{
  "hidden_size": 128,
  "experts_per_token": 1,
  "balance_bias": false,
  "learning_rate": 0.00504,
  "max_seq_len": 1024,
  "dataset": "wikipedia_en"
}
Below are experts of layer 8 (counted from 0) of a mixture-of-experts language model. Rows are named router (the router's row for the expert), gate (a neuron's input weights, with its number), up (a neuron's input weights, with its number), down (a neuron's output weights, with its number) and show model dimensions 64-127. Each number is 128 + 32 x the weight over its row's rms, rounded and kept within 0 to 255. Numbers have three digits each.
Before each expert's rows: a language model's description of what the expert responds to. This comes from a sample of Wikipedia text that the model never trained on.

# expert 5
What it handles: Word-initial stem fragments. Opening pieces of multi-piece words after a prefix or function word, such as un-se-en, re-ven-ge, ille-gal, and stems like end, rec, comp.
router:166169100097096110145201099190103091077147132097101144128149124140138156068152229118112101125170103131198109119113092155083182076146151094158095154104150072109166132090170168132138103093132125
gate0:129122091078069127126101116103086107112142096129099138149101109145129177133104131120083177078141195169087093133118147196125197109175085123180119158135105119112098173208140160117114078129172085
up0:057163072148137175111137213146130108106153098081090119136115161131075156140138108130173136102147073149175117111120136180117155119056082134101116099118096120154128091106101099093121138119097092
down0:108118148124116135132116131081180143126145131129136126174125150109107112152165081092087140139119171149158165158072177192134211145119072164125152130155082127160063117129120176115141133122069158
gate1:126134078106100096087179123137124152083182085155137089134198132121135163138135107143116134104139140074056094129139137116098115120133120094138142197189161106109172175096114142132112149202110117
up1:115114164152159134153136122106128186148131174108152135087120114162144126132141205059134112164199101112143200152163097154138070103105161155113099109125203177144137089144136142144162089122140008
down1:168129155111108152097128022161105181077141126130091093167146137170062164135169111051134144122185134147119106129129104090128127118121124179155117121111168160105121111117087125083131154112149099
gate2:171101103097053093136135143128127155107056125072161131197122086167132164127104161085167095136190051095101127130122155151090110070155081133166166168095137140115158168137123105108091150075116091
up2:129132128130119056070150102113134148189106142132131135079085182099163141158106169066142088181131118132146142147115111080123106198168144129108166159157135135154165185148145133126151098166114100
down2:117135122182161163079098138136048081144182080125087159072108124177103120145089140055122152106108163140180148119148166091091157088086150144139103112137090165116160064121111145083153110115154092

# expert 13
What it handles: Mid-word Latinate fragments. Short inner word pieces after an initial letter, such as mos-qu-es, d-ign-ity, v-ul-nerable, cop-per, in technical or descriptive text.
router:169140171098142064116099130105135129109210097101108128113145131123083097104139163130095124173118147182147121104130162142108151079164088120125095143159169137092141168144138122176170086092131098
gate0:121046086110119113142087113126108160158103130179100140119164110130153140140109087136126128130103142105127101108171140144130076130139161103106124209120085053119101143158180088102061110148153092
up0:060187111141088135074126175135081094141112122128125104158142173106129137195156141156128107147116110150214112154128109099118116171109074105103099126085076138088168145115118109145150139142161128
down0:103129102130182148123132087156166162143106083170114114168093172096136142161102137154132185129042091121094138117107077091102186089067161155126167172187091135113098122115130066210176100151134130
gate1:161125077104158130218141148107188084161145152082144204146133142094089095130135114054149132103143086112157136151078100106084126119128195135103159163091163153148138118116110123123141149101119126
up1:118111032120110106116112116168148156118122144096148136131176109149128076101135123080132101139126077185154189126138113114123168163151218142154137091146137116106124133145161124099137116109152206
down1:159130080161181136157115142140177087147134135157081152132103152121162081115109097106123135121187065099165167132125115145125104186120120104110120144125153168140128138059101039142154166102149159
gate2:152133157140174105139124132137118088167147127114148190169135102128152122112131085063067118111172102113163121121164142067088170103121145125045074144134153121130119071147143128139200092072119104
up2:132114082128139104116142099099075097127111116186126179171108137083094136147135099139160100084128032102137116153149196184157078098139127121145168144106169133180154085142148095145077126110107181
down2:167125189104167094170136091081135161102125120107166161167091104156137134132111168141080125129136175094074092120164179136113102145106076111117187118150236099172116124146175106046169099128171132

# expert 2
What it handles: Prepositions and prefixes. Common function words like in, of, and, for, plus word-initial prefixes like in-, ex-, pre-, pro-, often after the.
router:114163078133076116183118117127118176108142107113103077094128155150141150111143149166070107145109147158166105163125162121155108121149126138099121158086098117103127082102133154143039091083180079
gate0:110153107102080119131119055124120153113169143110151126116185182086113131092156147143098137127110187132117150141153072158083109183093100064116167182112168172102118108062162122093131116141153116
up0:151160137171182159131177140156124101148101090071146165107086123133110215180107151159132120178124128159084180132098113118058156087157161173100093198121090154107208148141100130077098178132093128
down0:148179163160080134164106126177099129138127136192149130123111154077103106114161102084145119135108067102189096133148197211154140125123092147058116133096169118123088092141170127083161082088144162
gate1:103107045154111175155147105148101148113142163153126191103117088138126099131151100150121165115137157101131160174112119205132146079168176125092151140102132196095141118117112088152171161122063136
up1:135103149111082093102162096127193121146141103099104195159144165089110172176106100138146105135169136082095098113069191115182144089173085101156125156107151120172149125132154152174129114216130134
down1:110186134162143106111126099098122054121157090101163156144140113192081160169091136143132101076050142081092074159110102172167153170141143122070141154116067135134121123144107166115187125079128097
gate2:094172129153113134136137044112118118165071139180104180137124110090131142116086146111160200052120083116156154092100115199083105185184141060124147167136149089124089123081156089105106120113098113
up2:151157159136122126067133199078157130189100114096134156172131091159122208084099131139105136155187129140127046107093155133153120121073159111131134161114079134198149118159088085083119140112078120
down2:145126134156135164138164159133174090143148120134122133164180174114137163082093103079170111191137127122202076157151180147122097109092187093125161091136138089206138112100156138160130152104145107

# expert 14
What it handles: Paragraph and heading breaks. Double line breaks after sentence-ending periods, section heading markers like == and ===, and table row ends.
router:127129103184106089172172145094149116070117156095078135108148120161124146092118111181143057123134125134165110115145183100070108128181127159157097174140140084123166113064115170142143094185153134
gate0:184084134112065070189143196154187118131132056159176138105099159212191146119121151130107098102093145160108210161130117149141158149140099079105135156133095124149151171080099158111129142102083120
up0:102166091175164134179181088103108189129131159146142124190112137112172149138154127139122165107094165066162097119128151161114162142140112094179177160070156094171180128129145145169213104102111205
down0:151127194081073141072162143129131116107174101160109131123121170163120173159141105137153088143106067133164145146111095142157129128088179100139142218162136133143089133119145082119083127140150079
gate1:159119125134135115134178148092072088145134136112057177129125143103083119080161095108140161119145064198133191136114182115110133172118094102127147129070126139083100118158177171107149098069122107
up1:160152141073127157127136085007154098091123102123147083181161089174106140143159114122098081119125142136150068219095130141103133126127077135104132111158095155111166066071139208142108107150156151
down1:125108142161119120145160077101036133140153151099062180087144130143080162164112058114119170109096081197120183115112123162115095182133104152087172109103114091107163165149119100151132067104157074
gate2:169135125098131166034139177110134092161084065131174172105138088116170143144085147114166201135128117140160088100121136145130156130109091116148157049128172086108102075172162138130143179160170126
up2:133164136122087167171131132147140139138126089166145147068111039121207185137098132174154134148127155124133161161111197179136079124142122152140135094163096066124159123183064151100147091174132088
down2:099091136137094086124078116102134093125150179127143150203134102170060092062194100129165105133111117095103136192135072113114129134136155167125121118076132090135099109100112117122103148189092100

# expert 6
What it handles: Table numbers and separators. Pipes, parentheses, dashes, percent signs and leading digits of years inside numeric tables, e.g. climate data, 2011–12, 1969.
router:157134175161145078122094167159097112083197118068106157099149078158097169150115122173082104139098131154164076183109154102171128096130120148130140136121086123130146117094079158139135102128134142
gate0:114162114123156077135170156105154171160157143165109161163125156108065169132096152144059146092130113087155110089152128130111119123162123161108186111142136139139133101118127074086121160177135182
up0:152153132141175137141071153198129094101140128111158148177129156143125074122157138167091105121124164094185122180135089143147099120132168122111091162144126078158128065090126114144116187096145103
down0:152152126159176132155111120130127113148132115093108161160084123148157165142079120107088151177095138192127120171150163120152091120196123145093113173094165120102148144109174079118172110127127108
gate1:126139146157157143155090142137081182187155180153138126165149168155085103132130160098150095090160149106123119179111126058066191143124157169092139121096117097062186172120111151090105059157064104
up1:098129138134123149100153150160117156100128205129107172074090075151149125104159138104096153125164105125132096141127125145168185136162126114098117101154123090105142066127119173156125164078141157
down1:063090084136097175160114147113135204145170152078076167104118114125146150103129164123125090143135080145161119140106110079161165130125153101096086124145097121090175098128140177158099141112176135
gate2:188101144147067148090085111135089123145061127146170089104134158123109115076124066177139137164112164114199103202114121168107142116127106165175153120085087068152088137113120080136101110112157095
up2:153091156088087098104120070093168110141141175132140127093074066141096091138138069105151117137145187135127146155125139129130147177158137169117121097126122077165103226096137116168142117154135071
down2:071149185104152082099119151135159076136160141116072132213145120144161137079099096132074129138139144070205132094107122171138091087188157167115127131147089165094195161038101189084176135141149101

# expert 12
What it handles: List and table labels. Line breaks, dashes, colons and capitalized table-header cells starting list items or infobox fields, e.g. - Country:, | Written by.
router:126159108185085139122147095136098159117123146144101116129172033150103182086132190156092123098106144089122091145081151116178134079151111105134058118233172123152163126118142196135133079160175079
gate0:121153140146161100153180172130111133127139143192094159104134068112125156117118140168156170176151152134166202153084147084112089101067182180137102139137104144186108175153108108129061117156139164
up0:117126105097058125097128074168208121152116131107123149142153200161104109114114104197132164187087146105143088125127132051140099130182159083095127132100137080127110138108136128099150155147135105
down0:120117105104113093082177090118094132129102106060140119162093109170124103172129128103101142113097125109087106132098134142164130151116117069142123103098130135123109119101139166128217190071135142
gate1:129121185124089166105062092135154152130136175155101108157124103106132161102095148208162038102131156131112175167122137180146163117111174172160107137117125111134159165160097129154163108152158137
up1:166121121118119105152138069062176173097120105148090133103087087118090109197140123130151122177152157110110085128145136132124118131144067150171081112176158079194149129131070117108082086146119123
down1:094116127147158096114136068180111122162152139147143136134097086092065181108109154168150097133100111160156146165124098146210206135097090147117082121139092117092108153168174108119137112148146144
gate2:103071175122157189120148091138129109188115108123120129104171072124092140164098165136111080123152184095128126101118116116139086100153115138105163110108111087145102138102151149120149178208108085
up2:120124089165143181148172126172095076111089180107127130134158115071090187181076156143131089124140078107150155108163136113096074142178120113098152132118118083174088160139124176118131149093087090
down2:148156114069119126118130123094161170123111110146104092115112142142206085137126094123104126114160196180131161149086156136090204160116120136121144152129076167052159117139113170142148122120116151

# expert 7
What it handles: Verbs and auxiliaries. Main verbs and auxiliaries following a subject in running prose, such as was, had, were, has, also, might, resigned.
router:119188153125145083168144095119154138149151085045127142134182144115112093145164156107095091114180145168125082183088112108098121129157109139128131171196113090112198100104113164161119101152135105
gate0:206137123080130138081164109182149096103133112081092111129095136123116132137090132109090138130136107119154098175172149118136119124148162072122127115137083125158120126136161140095083109119141110
up0:140151117132180141188159116170096097064096102124102147155142134123134158140166115184142123122088075149061110043162132158147154127089126097063130114166086120150151133149109117177093125099136150
down0:122077194148156132149154087103180182113138109155176155117099119111133114174118094182101158106114096120139131081177111142158153168116112029098104143090106085123059094096103067095179155094154173
gate1:207101092122137159151144131140149115160144204162186154094083082153129115128147141118136138148127098111104114158141053082155055095152128121160092129182167170163115123158131095114095147074123196
up1:087180164157129122111135129126141084173186118185138153111107162132076112199090118113107110123152161123125128155127094122075139112158099163067150116137128136136152169114119128165070175118195129
down1:139095185096129150133161136115128139136087109113023104145142108134101150120120151137122111071148215090185148097122186111112126137098150178151143119132093186117174137125075127175112098148102056
gate2:077111067092140133119173058118112188124113106159137142139142136093150173067097127127150136088136135149065106147101087160192084035098132143099078121071119133123189139122120088098102148079147095
up2:123167100107100096158122102085109212153112120119129145139144164108123163122130099156103054203093111113087187083112108142157111101153101141112134115081100111101099165150094121044100100170164081
down2:111132109161147151134175136118135069153170113111208138115156132178137075125142115093090128132096163153118118165139143141089119087136164077120116096115128184143147115113106079105181092136154170

# expert 3
What it handles: Abstract noun endings. Noun suffixes and common nouns for institutions or media, such as -ation, -ition in recognition, film, album, government, often before "of" or headings.
router:100163085134151059172140112108070144107170160127102123131160084099072152072107128141096128128175119106131089155092139115117171097151129080165129159143169126072148137079148138219084113143154097
gate0:101108153155083127147106108117142170147156140162121148124096122122133053168114035146096107081112162135117130136165124127114119118163115166137128139139109087085144157100101061108098170130128151
up0:166138179096137179109115185119052125118107121116134112145134137079170122237137162105108115106136158144135162167133123103125131176131119045162148095089113059090128173153150122153153090116121110
down0:122109053127107084121184150162110131101115128140085166107137138122140135153174204106125194141128139197144133157106172136077130136124149118141136082141128151121143106202155160099194151116134133
gate1:141095034138132102101136121111142104156100135115150136074088138098169066135098114119115201109132224123149130136188107147160161205146154171118104110115126101162129081132120174092109131168108111
up1:123053206110123167094140139172080080126125097179113121106123118117156117122164079125147123125131099094097122114084138148142171099114159075172119087126139120117144187093125143149183153093144142
down1:137162141093160129134097118125165140107117196125118185162137179197084138101145129120202088128143074162109135120135102180092070076133147178113094146106107164151155191139080090155153129116156135
gate2:075113105153110143130102111091145168118064139117101116154080208193179152144094127109139109123194062117138125150138124148096137123116144099158086160126132080099170132090122084134102153115129115
up2:124208122101123196154094138144208160156132095106089207112174142108100233134125137054093123147129074154140085159114098146179097113145151162101100094113106159119115173123171137113155157117116103
down2:110140169165154128135106165128199146120037151132073110119111164133164133156172104080162112078167099168157130130135121117121118082155111124109093164107173112087155136125116100152087207142149177

# expert 11
What it handles: Years and dates. Year digits after a leading 1 or 2, such as 2-022, 1-939, plus day numbers, month names and country names in tables.
router:179154167163130084171118063070121124124173160091100157107187086148129168132119141211044090093143124110132108122117124133115076117095063085126148157109153157144143141124125152162124078176172123
gate0:137134121112143151185095106106101094113100125118129101153129144160108183103116085108098134074167105164091163146159163101130138170144077061093119160117139147134114117130185129091103201036104173
up0:131179102096116154127127109077126139121123190138153086083107190143079128117053121117201102129122173142204189062144128130124154130171114110095095153112149204081096152133157102149142145114144100
down0:148129152136154114169134084114147145121105151140171157139060140111126172114135098127167178097151046130091100120111105167154150070126111094107068147136125167120099126133117170124126111096085071
gate1:132141116122095178108166079100115151094145165149073086181161139133068077098144126089095128178123167118180124087107080142171103142169151137129118120117125130137165094143176085140129119071153082
up1:146123093109142118140119166125042147122071194132177121128061094068085102125162116102129126127105097123125145116117185154139130151149088064182098101091116118079130155143129145156160192123129111
down1:145204105141114107140146148166087114134103192130143152111145085141071087100112122093116137105080124090157172151131155124148140147163114051212095103116147133138171125126084148188139157124062091
gate2:113090108138065134130149102110139147101137109140179083126140122147133058106157161078164076104117081166105183160130107100147070033138154220121088214177141136130156105131153130121099124068083110
up2:087124166145107121138076046138125149119152125164115116125203125158112092145046167184125111073174165132115115141134171158171056125172155154163112116135079072100146144123139087143095087146104112
down2:129109162133107110176094000096134165176114093083150089178153139134116165182085131179136162095152106130119101187168097102144072094146160173108100141152073131132155139114125180106139144102141143

# expert 10
What it handles: Digits inside numbers. Digit groups in the middle or end of numbers, such as coordinates, frequencies, scores, percentages, e.g. 88.5, 54.065, 737.
router:146192149162130128152111093165088089104181108041134190108167051163123175143104124159053050103164105133123121152155179135148124084136085101215091134139115107127106153100161158128098109162144183
gate0:094105155145157190143158118124106133129139161173092121094139196102137102175143158166149103111084103096095104162136100217139109107124125124107131122091074124156105185071089136151147146080138051
up0:128142163125142129090122092157156127032131088108135179124133135131108093123155112124142117123106164130190084116115109170157105156058125139155175198118136109135105126075156155189094107093151109
down0:127111121141141176151146114146105142172096132100097085119133143146133148126119121148126193106113100105140109161188126200118142142060104166152129185135108070194079094092114167109074096092104175
gate1:094118141076128073137096097117142142102137126157117177116099137162071120105091127128099080081137124103138153150162132133100133077144108168177127162115192208116101166159135111143069138147134148
up1:101129120171131125111144071147160134143130160141148077118117131095120121081148052158125093135142123141163133180113055157167087082127056118125171166120126142187152145129171123136119109103078091
down1:088148180150092148130071182106126158099143139092127142173164175098204133110092120112122128104101075120151090155104094100122165135114128169089145161139115215122115133162176111169157129181124082
gate2:084115089096087111143156087150131146139093170163079084150160167141154067132176164106147131124151139102153106176134151150130118100096159180098203148117177186082127099141136097133088113105125134
up2:115141116092148170111159133137143173150119143123112201084082108094114123120147131126132122138112114134153105103048073106119114108167218112116056103116138137075168112126147144126160122143100096
down2:137067047119103168109139137101141119101190138103095099112128115154125100122141189104113117130105061139103157166189105107106057027141140135147134093073192131186098102139110160126112135085125134

# expert 8
What it handles: Word-start consonant pieces. Single consonants or clusters beginning a word or following a short stem, e.g. head-w-aters, turb-och-arged, hy-b-rid, l-ithic.
router:182131107156154137159121178162119151102138088099087149105143104073159120086117126110125029092138135155153110147092150127177145119123081138154046123137097125160144105066138142149076068110155123
gate0:139107092099145191183123087076119083174159149085129165159098093112162111119114092103113120111178128133111151079140121156123030114081160178154123104140152118118112131114190111200114162108077069
up0:141116137092101085145178078157088130188101115127106052102134128162060206142133146171092093089107162138112126157144069123114070103126107112194118106123119099133137168156092079152132156110139048
down0:076142183102128059133189089175086080117143149142201093138129081134172159135131120110058155159162110082135133110186051141146156116113129172145092114127134140144146118113118129176157144139145115
gate1:143084134094141085113101098117174140102089116098120106122154049149126050132132115105128117124136147084080102071042156182136104141175112136177098124149096117129156136124085143129083092070117094
up1:154112137090124140096066096153151116126117113120092128110126077193168062124177179056160151178168172108134105116103100127124105158131127076104126134147114106169124167157100129112133116100095167
down1:175131156163091157123097103160109162147074058155153145103138132142087114092163151150153107132145073157138145197140096137092163087112122110117136139091119079173104186192144174141116164110186117
gate2:181102151107168178151121155141125109128170147108128222127155127110098136087106142158227167084110085111134167118183155126163113107124137106133096207089135109151176196085122131178131119139186144
up2:128100137093153168164082173187069120151124197140048096108152154137136177080117066134054104134145150118125087148141100110184134078141141141146160166107112113093119111116081106165153143157147147
down2:075139102168128157107100069131099097197091142077121089124127137119145113148125145128139073155145123121056125150099091151113145079133126094157163093133060121105150053167111151082126060088115085

# expert 15
What it handles: Punctuation and separators. Dashes, pipes, parentheses, semicolons and commas separating fields in tables, track listings, credits and statistics lists.
router:096146133136137102106109106133084110106135144113113183123167099098104183170132188160102101151099123168121096172067114125153123098153084146153125151167097095146156159089134123165065117123183107
gate0:142149141113138144143149061183111218183123116104106092166082106151136134102103114092136123099142151090105068161149167127147138139206168096159152084118112063123067122165119086103174153134092073
up0:153131219137151126148106152088051158111099168135138103094136142126075169140093104140074162162178161183121116069110109116125089144052150170146097152125132149099117152138148142153154145154133129
down0:126118053107137144100153042143145158175127124093122160215080091125142120130113092092169129116124136111122105113168171112093135088182158124124110081073139167171173171134120123151126131106091091
gate1:108154146093093158128127099109134109085171170171076114143166141132096068106159125087123118167142130088142116154154106142129050133153102144167174184147119091106089140098166126104081128146178119
up1:112162162181145150110183080148168118179104169107140082092104130117091056094181103150147141158144150106131124138116117139157157161108129140125139137150161097148136120121117204134170181105126091
down1:119162148145120117123109092112205103162105105085197129079117130085101137141156150105171144116077128131149157141094098140172121167083136101105069107100128069186127101172101124101174198123122085
gate2:161147086133095139089119133136121099130134124172153099134136140159136101095144162096128153128116140089171162081094151165154100121129181101154112122144152170127118159157094051119093146085146165
up2:148074136125128109127131113169132122121051092125122119091146105184157118132161081144148147126189124156133145140154190121079189103126115117101092145141148193186087155141097114139048111110113111
down2:132111072087110106099153166125117101131131147098100136132126157131131064156093140053099117125098136167158159053079159150115075116144141102152109087148154140124125118080177103126164061134109130

# expert 1
What it handles: Name-ending word pieces. Final pieces of proper names, surnames and place names, such as -ton in Stockton, -burg, -ville, -ford, plus common first names like James.
router:173166099194153085148105152100119113084184154125110138038228143111082111102115099181121119127186130113119082145098071135128109126089072108139143201170160110100138124113155128140112099157169108
gate0:086129137130135198136116109071102108088085159131093108075202102135071169117131176101087118117100142138146144141138121140111138083086138179134136134146140127122182131139102177120108056179143131
up0:156166150130144166128126118131138092128173105128052130079110163162103068070147145177142106124113144179096061130147105076080145119164159158062101175143148145118194142144180190153090109121137117
down0:122155144113140153112145105115126099118120136088038103076114163165074092078086116162137149105115109204081081114132078066087160135148144162079071160166165142112168155162153145107117119119145123
gate1:133093099153105144121114138175198048167143067156152186123181194093165108064086138195095119102110191121115112176120142087076127152113163145135108133173136128158104138130142153143086167120147143
up1:177090178138215165150177177102075107170115081150077092159052101110137099131128138076136152164143100145113123126137133137145106125168143118130100099093136130100110164175104108137130111135088126
down1:137161152076126139140136165124099201083088139118128038134087059124136190171173132070132156174166122118103147128158137135161133069088116131159129111107136152171164097099092134079158057132118149
gate2:115107143118196177134214072158161098094133153101127108142117111179145176131153111067148159108127088095079170115100100091101085139155124113155128120108160124124113080114149181187159152098117123
up2:138134131125153140164144096103166117140109154109153153166118136098154086111120157087116104148103170166126157136086105146106148082140149124115193063063115175120115152109132149148172143144157099
down2:170141061106076092081137151088150134148155141103174159119133109061132130179084140135121127123129148206065096157158179076153124079164119145097159126150094166120112109148139124124140079141089104

# expert 0
What it handles: Mid-word name fragments. Word pieces directly after a capital initial inside proper names, mostly places and people, e.g. R-ost-ov, Pal-est-inians, Bud-ap-est.
router:173174136165128110123201142145099051115143140150076158057139132129125099161102172108119096173139172149156122119099137131107075149113111125159136142164106079130146118116128139201078151113171094
gate0:125123143128101177183113171152103177153084088137170162078135127124144136143182152119152116093142116162135105124164108176150080106099106127153148073115118083118122159122074116140136159181093122
up0:124080157099129153103130183127150136147201109107121127170106173099098126147114054097073142162130170166127128131108109101083162194112108188130134078106130092125147117158176136130171095145195058
down0:179116117137159139077116118173158168069147090084122104209079138126149097125103106139116080138153145101122144184090166077130164089139161159124091184062164172100068099153145136135089124113128170
gate1:152080185100130127114137107103080128186151161140111093123085157087107060175111112111087148170108061098111195075116176140116117131097113183143088126116117114094110107144126137184133127189181103
up1:131088119141163096114144065137177117136165130177115108095140059138154156073168090140138131091133113129099131115179155161123121073137129115136185068159090167134111160118107145152093134184135111
down1:101131063159147088142119149135148112116134108087135209132128109156159202122096155113054133137153138135122162168105089129127054131146164141069063153116140139123144116147148113070112127070130162
gate2:097108182108091131111140170168089113147127139109108148125114125201087137101120150093113146138170073060115046140125203159118092144121139143136156146126138116149132181126114107127120132140176113
up2:113136128139121145129131069102159109136145157119144068143135074130130131131200139130114107098182069144113127130069169147135125162068111165152157118127097090106094103133112097143132184120101137
down2:166113149101145176122142137139082147134152080114054128143140145107100137100020099113097128156172166170148109152150106146118175145102111135080143100149181158174133164105108155148171148092104123

# expert 4
What it handles: Foreign and accented characters. Byte pieces of non-ASCII text and pieces of foreign names in Thai, Greek, Chinese, Icelandic or German, e.g. ß, ð, Villemer.
router:184167075193145096137104127165112142072165095116107162042143122137064146109090166130134142153125096185121108119156133103159104093089097131164104115127169090155130138096155139116148042101158134
gate0:150102153150087100060126113139152089088145156154104061113106122138144157077100085200120103096167129078128145144155063129195133107125159070156134105122163172072187178151123159120117127090102109
up0:186132145156110144171172125117086156058103138141143052127174137163108185138068123122118098135090060113149129061155104162124151158135126091174163136155105138130144126076085103179144080066165120
down0:149096167127096089111124144163096089165107108156054153125125111179080142096146117140152105138161108077168141128160152102152163088185130128098091075092135090155074137054118164192129106115131140
gate1:103118061119139165095133131086133107074093066078087177156133116176115168118127090044151137180148089084107118119115083079122155135134139076108165104131147146136127186130146099101085122103106152
up1:110134203132132166123119158119158069141141172123165164154101083114127137189138127146119157113040135104193138176100078147156103142097151110111126102096149138121111166125183140110101156141136073
down1:149138074142129057112081126124086116165112174107139157156123101143117155122181173126124112155107136142169099082167120092125164163145125092132082150120145068089163178116135144088068122136139150
gate2:133145086092101110151144111126129097168118189086114184157117120121130090086126098140134126150111130137108197133194163122136148144142127058135130064170189156127161116132101112144144123215133159
up2:180133143120140156112154054111091125096140162162143139097080134107121140120094105161099165119123108156095141087109178171046127142169156103195118178135147113128131152128129135148125108103163126
down2:168152197157172170173093130172114157148110177129117084109124149154144147033140089201152145167091085173131104101204161070120139109138135160119137144178114123118099122124172094112100137092088169

# expert 9
What it handles: Articles and possessives. Determiners and possessives opening noun phrases, such as the, The, of the, by the, his, and possessive 's after names.
router:104160166132124054153150144097124103086154103105113147117142108144074156065085135141125142155131128098128148138045113111135130112138095182160123196177160096064141108126158159126062120165126118
gate0:155107078180068121162121073072131128095196122152072155105094114162156063130083119133111169151121143110171130154111126162061166172101185123151148146141125070131109139121037122090111105160149101
up0:124110111161076104125122115108092115124167064104124162131126140174127131145084116225102184172153135103150092080129147181053165156074123203130119116158136122165151129168147114126175099072093051
down0:149112091160058108153133112105129130119207094119079145129111156210116102108073137175097189154104141125154100106123156166065141135114143151166117134174115113188131174150083111059145134088101051
gate1:201113153088128036176189138067158149134119075105172139115088135105164162206169145100136140138168106192159136113123115112099085177181116106136096134138082162110163114082107169096119055135153129
up1:117089100155127171097108105124076121099079103160146106126099078139122101133111157168145123101159120142096101150144113101124157097181122154136164194161081183142099109150086144129142137191068067
down1:140045123107130166125172137141132176100101091132126137126121120149126113156128107116098099136133096129154082084153132140128172125167137120147182234135074134121125135169081180095108122170074107
gate2:111151107074088189104109126134116138155175116137121183163143074121177118066121149127175101134124077112217087198136169082143156141120108102094074181087121189115128121123099127103121137118138091
up2:129065089117161139073146136120133139129107134054120118085087118142124179134171124106135148154085205139103107144173096149114119096112142060121161184111171101149141135177129133090144118132143145
down2:161095070169193158086149116138099109118127096083155132048085171155150185111167118109109102183124213116076109141136096141105107098068098073109146154140162134131158129154142088111116119128149152